From a checkpoint of a small mixture-of-experts model trained on Wikipedia.
Size: width 320, vocabulary 8192, 68.2M parameters.
Experts: 64 experts in each of 10 layers, 8 picks a token, a shared expert of 128 neurons.
Training: a variant of Adam for the experts, 658M tokens, 13768 steps.
Below are experts of layer 5 (counted from 0) of a mixture-of-experts language model. Rows are named router (the router's row for the expert), up (a neuron's input weights, with its number) and show model dimensions 256-319. Each number is 500 + 25 x the weight over its row's rms, rounded and kept within 0 to 999. Numbers have three digits each.
Before each expert's rows: "mostly gets" lists some tokens that are sent to it at least half of the time; "gets" lists some tokens that make up at least twice as much of what it gets as of all text. This comes from a sample of Wikipedia text that the model never trained on. Tokens count by the router's weight.

# expert 41
mostly gets: " 3rd", " 5th", " &", " music", " guitar", " 2nd"
gets: " –", "\n", " and", " -", " &", "%"
router:499494479511491465506510505518522531530484518527519482529476537518488492492507479483497529490511479479520508493460481489475518438496520465544545498538511545509522521519457497473489535504514478
up0:506485520505556468500507499485488526512478456510464483479510526520505484496518466480454541501509475477515503473517492527550457483526520467536515530475512509522491534453465539515502469493500537
up1:522510508496486489506500500527517497493457531550440481495504528463524480503554463487479498498531520502487475525521509515469511495540463488502499550510542507508524504500468491513441514485545520
up2:473488491452516471546494527536513472496478501509479522524522469534490482491498510502467519470506571537527508514471457471451495458494428554493519516479492521499512474559485494496518504505519503
up3:473492482494523499484541521527491512509520510489488515498535490514476480493545488493546493485554465554509502489545483492497529499541489532548481531481463440525479491513479483522476461481488499
up4:460502506501476519511465494517520473491538524479510487488497527488496529483517505492517498530501529510464458466492496497491536464503487530533515536462526477481458499514548493539534484449566536
up5:465517471459525490527523479538510482518498486477461493522498536482524519528503521508480531521472481502521456470458515502562475457517458548513493543491496477499491475496512528475477498448511472
up6:508445508513512497523495538514491481554471525506525500529536536500506538507498499506490481503531504494512554471448555488505512477532490508514491528508510498517459494534515455463569494472513513
up7:519514531444559483494487484524521483549484522524511472487494490486492540492502480462431504554494516512495508490498516514482516520506534499495502491512464523500521503498470517477515505510557458
up8:465458493461479455513494492466534504518504476490483520478516534503495469478519490444481488472506466496478473492497478533527516483502460538521535508529453473508522453509504519486510536485527464
up9:495520538506478530503521510495472458541504516495496489490482496476484530492463517498517522449513478516520503489509442507519496504485473505507501515476463525474527484487521430522467453506484456
up10:490523511507511454471497526524505484500503505537451487533487515477478521513498496481483518537510486497528489506514539493494471488512458494536533489508491494500493550448457489531494456535526434
up11:493517544508525496503471512515445507530498516516527486491476475502499551476479550528511491510525494520484489483487479509495478495529571515543538495476524534524543480500516480529496511532509498
up12:508478479561537507499546510487542496528512489504508469524476508458471509513481483501534502499547478554491475497457521486494485539511487479487489486527492512536522510491528519493496532493505460
up13:517481524464515484502488492473484527516501523512502439542486534552467466534519548494462496511532502524555498549475485495512495430474514495520501478505477523548496527478466465524516509532516489
up14:495517508514450484516491491504509479496514487502503477501483515487522487461467533500512509521501480494488507542480490527545470496486532506504543505524453499459523506475492500522463525497515500
up15:480466517506521509503513563501464484518521468506508506505524525498467532530476505460511499480545503503492514485457470533514489523498503465502475506496512511518542473524468508527501497496568462
up16:499527475539478534493484517510540522466494509516468498479477507495566517508465482534475518518480498470475462523438544499508514502515552520469543488514497542536513538547518492497480454509520504
up17:493460533491514514475490506492519480553483514494521488480510530484518533490473536475558532521504523500511489499507517503493483522472548470552532492536493502486549496507508520508550555491521529
up18:493501513471528495536522486486507498544502538507501512532497558475512495477464527468491474491500464455493492455522492503482525446501491499544543491519469536492539513505511544535527473506516470
up19:544473493515467495488475538506537474526486516492516466493491463554488485491528524491476481526498453504525478451552511488467519501561538470498496520496499513482455526471482508486492505494491465
up20:495480532493523481457541507492528513553498491515485467527441506519487475503528501496536531516493491445537523502487464450471502494487480509513566513517497459500470483454498531522545510516521517
up21:446499495493490494532506469532502502489497506534489547518496443470502531472492490498476504544536484494470532473512463470493514522501477451486505506472518527472483495481467496516508471487465548
up22:474460482521446470454495483458456522507476485504530468461490510535512516495485486504511568491537507536465515480519490483476489510525538448487525508479475458538502528529485492516454521482528549
up23:449497487540487514489504493491487490492504478464524507477523510535504524488505523495498485447512513521509549504525529511529484499487477477520499518510540509499446502464540485476513529547474491
up24:496463534509535497513456513558499495436545518531472480506497524504495530508503471494508518453510544492503491486496531479478514476468489482502478501481516489490479494493534526508568534502476472
up25:492466483533502475535503512538517525497504467477494449520515496470504494522468485519483485460460472463529486450497479505511532531528496519539518571538524515529489487470518537493498539516522477
up26:518465528520511465489554518500446480531496504524477519496534486499488520541526526468510527539544450472522508491537502533485468498524503494498464474464475466518486453464533501505487504504486505
up27:456539548486523459503511520454467496528462517493510454475498511502519474480495535491522493478463486475508485442508503513499506440524527474571536496499480507488466523492460523509505512496494481
up28:526537470500534520493471478524519496504463480511515531456484530526511490489519505522442466507517479498474486532520513480494488494538480510526530481492514535502492462526555469498535496473515509
up29:463477463486564498497479521574520490494483501489490467542503460514501463466549524495509541517499495551482485522502473510472491480540490523474538470511455475496495461516518510495512508491518482
up30:458496511511517544482515497509485492473497452542521506506505478491465462508486444496510551485475461462497482513510478516517474516512500516563487517482475521530492477511494531495476527505475497
up31:456486546469524492466532541485486490514477508462524472473506514537514524499508541532479519472437486514465492464489494517536504505529535510510520514561485482553581504501522465469528484462539493
up32:501501548522487472500484503479503479514463489486498475485521478461510523476479496489486527466474527509499501477535463522472488472514511511512491500513540532549480541510508500504502482497522486
up33:527506491533470457467475514468495511525480518477496464479508515516518520435482498502528491468461509522482541509472513530500522479518535480499542507551509496499483520517463500495534529491522481
up34:505484477481503523482501468488502543552474482477503479513457521523509542510490512553500532476501469466521499463468500489498522485499477503496507480478520518482483447476529516493489486512464449
up35:483496550478460557514495494466467524491496520510467475520469476482506478527473511558482468480516552487431493532539474506471448447503505515576530474544500501498513500529490515512524485491506505
up36:510479540505499496538562515504504527488470523535484509533452487505450531490504535480464517568470504475514492524513503468471489531485449497514536496505480495513447491444501575486478468527520513
up37:520498529496472475521501465526447569489532466514512505543550471537496495505512494530497503451466493526502483482541505476499492513501503497443492526513504513507499502513499490514469506524512480
up38:537486508474480450518537498490468495485505504531508506538493513495492492494495497542526494493531465481518489481516509491534487488490525448525498543505499512507456475460523485534503527476492511
up39:489520503455511504516460513527519482488541513524452477555536520509488540476517504512548505507503476500493519512492499447480514556480519473473525495511522501504495515535476515504477531493509503
up40:484526535466473477492496505491470525500501503482498493514518518497535475515519533457565462534478497458460506528495525510496462489494527470476534512546497488507493539481480474511505522482500464
up41:498480519513510508487485484503487540524452524486489509443498513494480499487541505499497524495491498510514526516505505490478486539502488479527511498525506464523516528531465485524490498460516485
up42:472521534483485501532489474512436516553493506485497536484469488541502492472518464507483480474514525488474538462506491515553516504518489472505480486530513502488497488495538506490524504485509469
up43:495492481471506509516492474523529539491531496472488525506484526486475508450485524469526504494526511522498459497480471489474509513516509533460522474550520443496506514452492509465502542493506495